Experts of a small language model.
Size: 10 layers, width 256, vocabulary 4096, 73.5M parameters.
Experts: 288 ReGLU neurons an expert, 2 picks a token, a softmax router.
Below are experts of layer 2 (counted from 0) of a mixture-of-experts language model. Rows are named router (the router's row for the expert) and show model dimensions 0-255. Each number is 500 + 25 x the weight over its row's rms, rounded and kept within 0 to 999. Numbers have three digits each.
After each expert's rows: "gets" lists some tokens that make up at least twice as much of what it gets as of all text. This comes from a sample of Wikipedia text that the model never trained on. Tokens count by the router's weight.

# expert 38
router:523531460451473491518525460488445531456453458499530461471515537523509546486472469462485448515547539489485513464472486507494530470486487483510543514528520471481504469465519481514520512509525520539505508464486529484459489504490511525494515501548478474474519483486508481478458508541458493512492527488542497524531544507515443483533487515520508469521473521540500464509464486507479500505536502458492479534524523510476506520482531475483490523462480543458490525480479525488502532523488486519499517537536522499477472510545486487470526486490490492487529471474492529466532536499477529509475481483526519505481472490512519523483500458501482503526517491522514514535533486511469510563476469493512515470515511519525522479534533543476529519495479509497467517509524528519508520528524480
gets: " Ch", "P", "S", "R", " L", "D"

# expert 58
router:511523463454454501524518467479440526463449460503529464455505535535513548488478459463488450516537533483476500452483481498496519470472473467504545519519522487490500482451539477508531511513502513541506515471495535479462483496503511526487512488550473470487515498492497482486461489542466482500497532493537495510538548495528452480528476514523528475528477515548487483516474475525483511518545505456492485529518522512471516510470525466484482520469486529468502513483491529483508527524502478522499512544530519494469472522530480488477529479497495487489525473463486534483536531481483513503478471482530512498482476495510519514475491462511482502525515495524516499554514479505453502540480475511524509466504499519525525477535524548475525517492474495496487524509520528530528516533513478
gets: " |", " ", ",", "==", "ate", "ased"

# expert 47
router:500505413486457485519513483489449505475475478547505483508522514490510489473430476483525471490529504477482512477456476506493528490505515462527532504506552493498488484457510502522499469498530520500499513463509539491449524532502512505508521508559466492482508451495491502514468497587502491492492496517508522522524496495534483497533485521505524503523476505536487527537477505522489502537503525485518483565505504514507499480453513489470495500410477481504512529500522511477485514513492489540545533521522511454485444519513494511479533485516475508491502456497508528460500508464477536502476517493509530526469539478488496565442495478498494483491555490485537509521516496522502517508479460504494514497510497522509497493498503518481529509477485511457474516490516533496528484522499453
gets: " ", " (", "(", " ["

# expert 1
router:518530461466456506519516465488448529460448460504529455469517542520508547495476472470488450517534541477477508440470485497497538472491477485501540524532517490494501474463495486514529517516521523540506515472478535494462486500496521523488502494552477487473522501488513478480454486538479491515511521492532489509529534491524455493536482508534513459529479525542491472504468485515489510512536495455479485523526515525477515524485532473475469513468475545471487523486484517475502534512492486530511528529524536500466472516528492479480531493492488497492520484472487535479530531492465524509473474485522519507488480492513518523482495460512474506525528497533513497535541478515454489562472481521534510461504507517532535476530529535474542522494475497506478526500524532515505510532509486
gets: "0", " D", "5", " G", "2", " Ed"

# expert 40
router:518529459462468494511520448484437533460444458492527459457511538526505548498473454463484447507537534489474500456469489503498520475484479479488542528519514496496484474455515482518530535530519522537503515467465539479454472503495523519497515492540492487491506495479532480474486503535488493504492529491534494521540536490517457484518494514530530474536474513544488470527472473507473499503530492463487486523526515513486500508479526471478479502470475538468512527500484521481505527533489491519508514530530530507474474515528489497465534500468499482489517466468502543481535532486465519491464481488526522516484480496520510512482517472517483514540525493527515505533520486513451508553478477516528509464515502518530526486528528539469533515488479511485475523511514541522509504522521476
gets: "\n", " M", " B", " cont", " Th", "0"

# expert 51
router:519528458455468504511530457486442531456448462519526461482525539534491540481472478476488448529550539490488506454463490491508537459469472474508548522526501485488507462463534479515527527532507502539504516453478541479455491489490510523497522488549485468472512492488511482484462501537482487515496530481539505516528549491518457483532495514522506465525473516541501463512476483513476505508533507474502483524531523521475502506483528460479483514469476545462502513474496528474505523521492492530499506525524528506484475519516486481460536498488498488482524482467483527477521526485474528498466474477525509499489478491527498519479519470508471505530523506511504496532529480508451508553482476489519520483507500525526525492532522546478532512493488504502472537511528530526512508521509478
gets: "%", "o", "a", "e", "i", "ia"

# expert 46
router:533531464459457507508526457486451529461455454505522465469514531530500544476480463470488450523537539487491511463476490508497536458472478470496538530522510495504491480458512479523524518521526528539502507464496529475465479494489517520496508496560467487486519487482514488471467486537472495525508524484536510511545544492522458484531482517521533463527468517541492462505471494506488506535553506453486489530525517514486501522488536465467476520473485535466502519499487534479512510519489487537499518544523523490469472514532493483468536486481494489488527481477480546481526527484470518496478467478536520500485479502508519522481498462501471499526528493528513505549520479518455511550477482488511523471513493518527514488527522521481521515504479513491480530514532534524509505523518478
gets: " b", " c", " f", " d", " r", " g"

# expert 5
router:526530452450464498508519463481435517464459464512525463458503546530505539488469461457492445509549536484480504465469475502503527466484470470504543510518513501500502467463513472514526528527515518528515515472485531483463469508487521508503512493553481476487514496485510488488468492539472478518506535477530500506541535497516441492513478503515518469535473514548491460506486478509480507497539500464510491526527518516475490510473530467465468516468489545455507524492497517484518528521491484524495519518529525500483478514541485489478536490489498497485528470456481537482535523494482526501474490466518511494498487485508518504495494471498488519521522488531510500558522486518454515551480477510525520475517509530525513484539534537483528525487468507496470528503535526523506516528527477
gets: " t", " l", " s", " p", " sh", " th"

# expert 2
router:497510482411487478556520469496477506454478474518512473490488513522527514500500451468502495485541527487518489500514505506483514489485479447521498527492503510508507465458473459519487499522482527511467500485476525428493511510500508516510514471532493449443513458450485501462491507506488504504504512554548490524549514477494483502494499551500495484511498559549516474547488491525504512527534494506516498536494533530499487491504522475497489501461461517497522520502524501456488504505475459521500555489505512481471462528539491501461498471484489540512505439472509533459517538487477541505485494496534517511480504464497504512503469480516474504512521497525507521504549500504493522531450511519504505472483473486499528501499485546480486522486472514449481500528511520492569507521525470
gets: " the", " in", " a", " The", " on", " at"

# expert 61
router:529496487489486498495513487490491515459478486497511468465485513539529539508491487472475473491534556477475479465501498475507525484499448495513534519518502467493481490472494493526485537511534509506471518462507528481496470484511520530471525501519502478500513479499475508483498494515495488506531496514518533540540558470522469477534488484551483521522497500507516502501495508486495509495523506503492476523518501522457501512447524506481509494455457518467509509467521538489557506510511438521510499513495491501467474500551520458495544492479458465526551460508536513432529522448480509514477461502524538507491499479533504515493465485541464504508527474499528524519531510520489498547426454502512526460478479516513513478518514513503559519519498549480497524504535516553515506538535495
gets: "ia", "ian", " United", " States", "land", " American"

# expert 34
router:526527453450448480525522454480443530459452456495528459465520539529510536482471464461495458513534538481489512442482486504500529462477471474515545521529508499492499481453512489513524526521505506540488516466483536481461484495490513523494505507551479483477519472485515472482473493536477489512493523478523507517534536497521455483529480509521523484529467522543492467530472478499487506506539496452500483513517524514476496495479541474475475524480483539466509514482487538480505533515492485524499524526537523501473470514517483497470528489495496496480522478470486536477533539499478521496475474478526510501482473493506508513475500470499477508523526480521514496537525483507459497558475476519505511470500501532537529493533543546465540501500479507501472511508522530523504503520521473
gets: " E", "W", "==", " He", " May", " e"

# expert 62
router:515520459449468499519524460482449538463451453511529459463521539512508540483462473464482454518545557484481508449478479506488529465488480477505543521525512487509492477459519498513536535504507510541505514464471542485464484494491525511506513493548463479474519489494518486498466509533477481513498528490533487518544528480515457481513510507526514464532473505543492460514478484514477505520526509457487477527522520520467510516475537465476482521472474524457504520482504532468503535514488492511495515524519529500465469518522474501464523491484508498484515471471486519477534529483487517509478468485532515495484472490510515517471494467510478513530530490514525504542531483503451490538486484499512514472524491532525530489528523552479529520491472526489469527516525528523510513524523475
gets: " U", "0", " Al", " al", " United", " A"

# expert 43
router:517531468467465493520522457489442526449450466512521457457528546526501544483471479472499457516534539479469490462468493496489524470478477462505546517522504490503492484443509482506521533519519512522518514461477526487461486497497520525499501487564474486474524478491497497481486508550481481518507515478529495508531536502513445478509487514528527470530466512547488468501477480523476491499539497454500469534532537521483511529484530470468491520470472532469505517484494543483512524516496492544509526541526526514479473512533491482464533484495497490501522482470504542483523531494477520504484466494530520499486472488510508522479506470519479505511518490514518516543523488508469517556489482499533522468502482523530524493534515540468543508501488516490468535523524529523509496529517478
gets: " ", "us", "is", "ia", "er", " II"

# expert 13
router:509533488476465516528507476453485531469480482508503455502488492537499493463500491470513477476571500474523533472473518479532524488464467484527512519507521478525479490477539490521544533499487529512480520488489541476485471521548515517504491518505512500458517477428485486484470480510498518531491510531534520521545568486527480512487480510535472496533487530544473522491485509480495480534546509451514497488515509527487483513511518474510495558485506494485492517489519509499529516512483492547535479558519533497503481483547512505497484447441439501511502517520519538464504573463509550475491504484525484517502507473518545505492498488522465478499512486502527511491489495517435514537476481515504509496526503505486523484523496494453543494453493480490495507483493509529519487499495478
gets: ",", " and", ";", ":", "),", " or"

# expert 19
router:534520457460478507525508481489441518466453477520502470481483542536502525487457504477499483493539510464488499470463473515482510500447479504524522513521537492499479495470529489516508517510504503527522487493495506508464530530539505520485508502510447460483510527493497486467446540513503536534513529467512485500539529501538471501503510532506530508490493514565460491525450450506485496553533518444513476497525528549472524500479534497450470541491466555484522508487512514472499510530498489502511529488503524485491484523537486488455543510488463533458513483517479513502508511474476499466499478507527498532455477518516508557505512494521474511523532532522512496510525491503467500547489472526519512506510469540501528479509530526490518509480475490527501560488505509528501505523525472
gets: "-", "–", "/", "'", " /", " –"

# expert 36
router:514526455446469493516520466483450530455460462508532467470506538522492540483470460455493456520538537488467509478468490494484534476478471473497537527517517494506503487458522480525540527507514523535500527460484528484466470497507522527496510479553481483472516484493508486486461492538486475524499524499524494521544545492530462486516498512520516467535458519544486462505461490512472510518529514459498481525527532520462504523480528458474473518471473531468501519483492540491519526516493504540494513523516515499461472512528477481485545486483495494495526470462474535473551533498463525508477480486535510491487489499492514519483496465505478511513520491509510509524515475516459503546475478513520506468518502518521521481522513548461532519495474500489476530511528527529513525537511478
gets: " en", "0", " pre", " un", "5", " de"

# expert 25
router:501532490479483544536525458483510521496474494523497484410507515561538553482456472495506465511518537481522527425499479495475489494498520483522522528514519475437512481486488477521522487541517489492503481492468560474467477517517532503512518470552482513490495490464529474505459530511495524518508520499514533520496516507530514516511475521505495477540481497529500500507484493486462496514492522475542495507505491495506482487465505491520507518450468540487488474480496514479520502488491511514520514484531557482455488509517497486490498493497494494507535476430531512493501515503463523502505521499509500515505501486459499510507506471527482510529521511497503505578524469532469518510471462525493499439511515527502503494543501546478462498458489551503489524528484541508562483533516481
gets: "0", "9", "8", "1", "2", "7"

# expert 8
router:495506503501440521528527467474480518488483469551509464484521537516512497502501465453447484473541509481482538452534479517502535452478509498520532488473521482513444498473502494509516483501525493514483513479499493506457514538477515496460504498492434510458507482541525443434446533512503537488519488497504524529539489490549479498534477535531504505523495519481479489547498473490504495490513487490486508517512523537488490512488531484502473482499488504461476488476497499517481500480495493532521489498501519511482471512512499437493455448480479531517515513490481536476501529485472550505490455504505543560508527497497520489480531503484515470501531474566509487499511473522468494531500464496521498486540529555505526480538505497444500545476495521523473506504493515498511516494488521
gets: ".", ").", ".\"", "\".", " .", ".)"

# expert 33
router:507534457458458505514517459487456526456449462499521464467508543527508536487467456457500452516542545485472512462468492501480523473485476476512538527518513500492499477461529484507525515517508521547500525468489523472456484490490520520491513499549494473476521490496510486483463490544472484502510526469528486516533540483529450484532485508526511463507479517538499467507477469504483498505530507462501485515524531522485503522477531445464476516469478547466496523489491539476515506512492488550510528542524528500474468516516486494479549480491499490494529484469483532497529536504478510490470471487529517497494483490509508527482504470515481509524526499525521502532531482504449502555475485513514516469504493526525525478535530545474531514501477507493469531494517530521502515526539476
gets: "==", " ==", "===", " =", " ===", "'"

# expert 37
router:514524448457462500505523466481443527454450463502527457460522536519513539489472464467480453513540543490477513459470482516487525473483487481508540506522512499495504465453513486508525523530494513531527514469490527468468487494469525516483499499563469484457518465486530492481483504542459490512497512479526483510536539483524439488520480506524512480525479509542496466516479473497473504513534509467488485532517517521479515497500525471485479519480489549469482524485501545494506524516485478523485514525533530496483471495530492508478522497491491499490525486474506550479524539503479526505477458480512517498473486481507499515469517457491493511530527496526521511533522477504449497547478471518515509468483499517531531488539549538480546520498490518483457512495530530529515502503517490
gets: " it", " In", "%", " It", "In", " He"

# expert 15
router:565513480474482504524501489481503526496475458531512489508511542565492538493514485465515488510531497465531529506493481479502527506498504520499523503527505490488520465482497498531494487539518505532516523456482503474483510477531500524525482531526504497518502502505452462468473509511491582538516520521512513541511515457537420514527515520497514499485519515503487462482465523521477453494519519514546473501534499527507505490468548527481496552495512536485515500504488495510535493517515496517524543504542497474514458496524502499458495502489497550483515480518506508477508547455506507511468503485555535516464518523490511544479512492463462512558514476525515483531482487557486496506464504513543551448496509519522513470526523492481536498516484521492522524521499506536528530492477478
gets: "C", "S", "A", "E", "R", "M"

# expert 32
router:521531460448455503527521457483448539458458460515531461469522547518495549487459453468491454506532536481489508465484481503496527465482482462509555515512521500517497478451508485514533519519508512530497516460484540484462485508496524524494514491553462472471516486477516489478482490537485485516498526485535498509538547496528454496533496511533516478534468509536488472497470476509467503509520510464496475525513523507470509529469528459478481514458474550455495521495483530482511516521489490520498529539534528506472480519540486490468528494482503483482512485471482531485522534490458520505470481473523516490500494498524522519498501474491478507518521486512522498541524485512459495548489467503525510475510501530521531480530528530474536524510490495491484515518528525534509512533523482
gets: "2", " km", "1", "0", "°", " gen"

# expert 6
router:514558482513473520520544502481504543444482490485504480475511513502512526454485492502502480544514503491491517491468486465491509459499481488496517485549512528520482501509474496524502527499477533503475549478508516473510516537535499525498508445496461472502523488465517458520530471488462534540541500479513496521519496487518495519543485524538478530532494552512497472508490478526483487537547500479490476537528489482473504495505512499520451542486493519511471506492498488473477505506442484527540495527511523500473467501516522516473522477497431533499501476483497505484496518525484528532482485451498512524469518515497549547501468457485490498549525505517538514501522462515435529494484485497551496476529458524533504478523507570508482532482473503488476496544506503497545522500474486
gets: "ed", "ing", "ated", "ted", " over", " made"

# expert 52
router:511529455453464490518518462482454529460451458495523468459510544531508532481466480475481448519538543485472513447472490505494529470480476479505542521540506489496493478454534483513528520517513514537489517460490525483458483493489513515492499486558476481488526482487523480489467509535462495523498526477533494511539542502514443494533485509524507477516481513543488469518477475503480507497528504465491487525520514510472506509479535471470487496470477554469501535486497524481505520518496486524496520545526524495476466521532488499473548497492500500476532472472480547475521535494474520490476481480525524504475475481503510524481497465508477514528522490522518502537525479505452500569478491518519510476520504521529529490535531541481535509486468503483479526509519527526512511526511473
gets: "1", " ", " Y", "%", "°", "″"

# expert 11
router:508534501478506500489512492492478495481479474544538481448498503501510502496422473451479496514516497489512508506475477482491537491475455497495516489489536470490509466483502458505503502537487487486521498469495500484445527490524560489443503474493515478507543507461505458497464457508448535491522502500509504526488489479552446479496504497511516450536472530506528523506470507523492496503506534499510494488498512491484482525460551485519482518465489547492487505475539511493502507524485490494511520489505526469467461541492490506450542465459511540481524492499501488471513568452485518491475515502542561485477535493498494548465469473517468518525522490505508534535492486527491519540470484502504526507525507512508501479503508529462505527475461518496491521554521546527494476516510457
gets: "\n", "|", "-", "==", "===", "="

# expert 7
router:529521458453453504512520461491451528447456462511526461472515544525508543476476469459495448525537537480489508464473482501499531462483479464505538523509518484495498483459514480513517532521515525535507521461491541479456474496496521505489508479546463481480510482484519474494469499534477481520506524477540499509528536497516453498529494517535524455520477516542480477518482489508480504512528512455504478532520525520483496512480529462456482518468481548465505518487490524481514521508494497524501517533537527506474474523535490490475540490486491493487519483464494534482534523491478527513476461482519516504487471496512511510488496471505476505529529492528511500537532482517453507553477481506528520465500509534530519484536536544485524509492486501487489524503530533530517528539526473
gets: " p", " c", " b", " h", " f", " g"

# expert 17
router:497550476481472501492539476487507511483498491530511473495510514498492530498485528484527467462528465488524479477487503507487506499547504473453525527489511474532434480438513462493521506507510532549482484443464497500490518503544494496450516523500508482528530476489519491499448489526514482565483527509533491512537506488521479492510457537513503497532490506527519495534453487515497496532482497451512498542540530474508467505489516533491512498477497490467536470485463508503558506505466474525516543492529516487439446522513478506464548495511506489510497508467502549503506511482500536495463549460498477507515551524526530495496483505548475493510530469531490519541502479499484534494476520476505530465533481487513509475523511526497462500483459531473490529504498499525511494474475467
gets: " of", " for", " For", " on", " B", " among"

# expert 31
router:536524463453470494520521457476455531467453461516521460471512538534509540469464474456490455502540525482480508453481482512497528473477482475493531519519519501501497469466536489500539536527517506538511514463482536495468474499493524523486503488539491475469516497489529488490451504545496491526496522491529494512546538491529448487533484512526503470524478515548482462511480477506467503509539496459491479529514517527473508518481535457476477523463476542449494509485500522480508518520498490538516527538527524506470477503525488504467542483478503488478527484457494525500530537503487516508475471480520517519478491494491514516491503475496482509516536494512520500531535485516461498553481487515518512464496508529525534479525531546472547519493479513499464518511526536524515499528518484
gets: "0", " =", "===", " v", " ==", " ==="

# expert 27
router:530535461456456514527523459488437537458448457505524470477512543515494539478474465475479456518548530485468488457472480498487535466474482481504539516514523495503492475451513484502518530508508518533510520455482537492451482496495515535501498496536483477480525489481514491479467491525497488505498532477525485503542561493517445484529479517525501470540478514553491458517464489515478513519533496455493489521515516515474499506473533471470475524462494534462501500487488530480514530529497479530490518528523525499470478523527481487484536494489503488498518483480486523483530523497469521508468479475522519497488483478519516525477485470502477508516539495518508507534527479511459507550483476518531513464502498511522521486524527549473537516484469499504474534499526524533520509536522483
gets: " w", " f", "2", " d", " t", " cl"

# expert 42
router:527529458457468497519516463476454526463444469497529462468504547526497544485474463452481449513532544484479498463477492509493529472475476476514536529529519489489499476466521476503533520512499513535515516453485537484454483497495512525497530497555470478474520493478514485484477491540472486525499530485534496513534543500519452496522482518527506469515478508553483471510466478515483502515530502463497490523521516517481514514472525475484477524466483547465491517491500518486521525521484498533498515548526528496481468519531494476468544484492494496490529479456488533472526534499476522507476477482522519500496483483519518515471501464498475496519531485521513498533525485505457508550476477521527508471514513527526530484534532542476536516491478500486469530508530534537507520529510470
gets: ",", " Br", " Gu", " Mo", " Che", " Car"

# expert 41
router:508511464463464483510524471490452535472450472506520469487492537519516522490467475476495464507535525481490530480435477478484525470486509511522515556542505508493481485469509446517512535525528513549491516472498541477476483497507519515475520488558452488459514482479503487506472501528485463519491522510510472531515546496541470494524484509522510455509492519524477450500467488496484540538508500481512484504523526505482516510475541463479477500473468512438521520488484516469516503493503516524496532518538526470483477546526507509502533493479501514474521469497487517488529535497449501485463496487541544501478492484502503520477510469502498495524523508518528501533535501498439507555483524509515495493481506551516518486530534559477532529496482497496468544507520505531499482520485460
gets: " \"", "'", "\"", ")", " (", " he"

# expert 56
router:510535459449473504506524459487456533465446459522529455473516542531496545487468468471509453509537537484469507478466481509494532477475473472504540522521520491501504482444527473506546531519519510538525516471477542487465479487497525520494511482544477480479513483488514496490467504539477483524503526479535488517527541476519450483520490521521508472521481521551494476493463482511484510519531509455495484523533515506473519514476525468476478520475481553454500503483492533468511515510500498529499513524522535495477475507516492493483543491486499494477523478473491539475531540501468519514477479476524521501494488495519516520469494477502476492527526494527527517526543472506455504552479481502517502465507504510527532480532528548486533520496489494495466538506527530530509526538522487
gets: "0", "′", "1", ":", "'", "$"

# expert 44
router:562515465455453491542514485504515528474451474519543483458539519499544553493487457457491484475518488505489495513462499479485501492464453474470497500479511477485456465476506488488501493495482553480496502490491502508495517482480507501510511523514462464494529501491491485471457503534468485508504544504511529507562496491506488461507511509529507488513501514524514498527515477491523448488537522489499499526539507497497533515488524497473463508489437508457471526482473500496490488520483450498499499518513491491468476493503458474495524503488498510503516478482476515496550518446459510524485491470511511520463471471509489491514492492493492525537510527499486502504555467501457514545445456524519517488530475527537512494501550524503541527488472528470497534534517504555539439524526516
gets: " first", "th", " one", " two", " other", " new"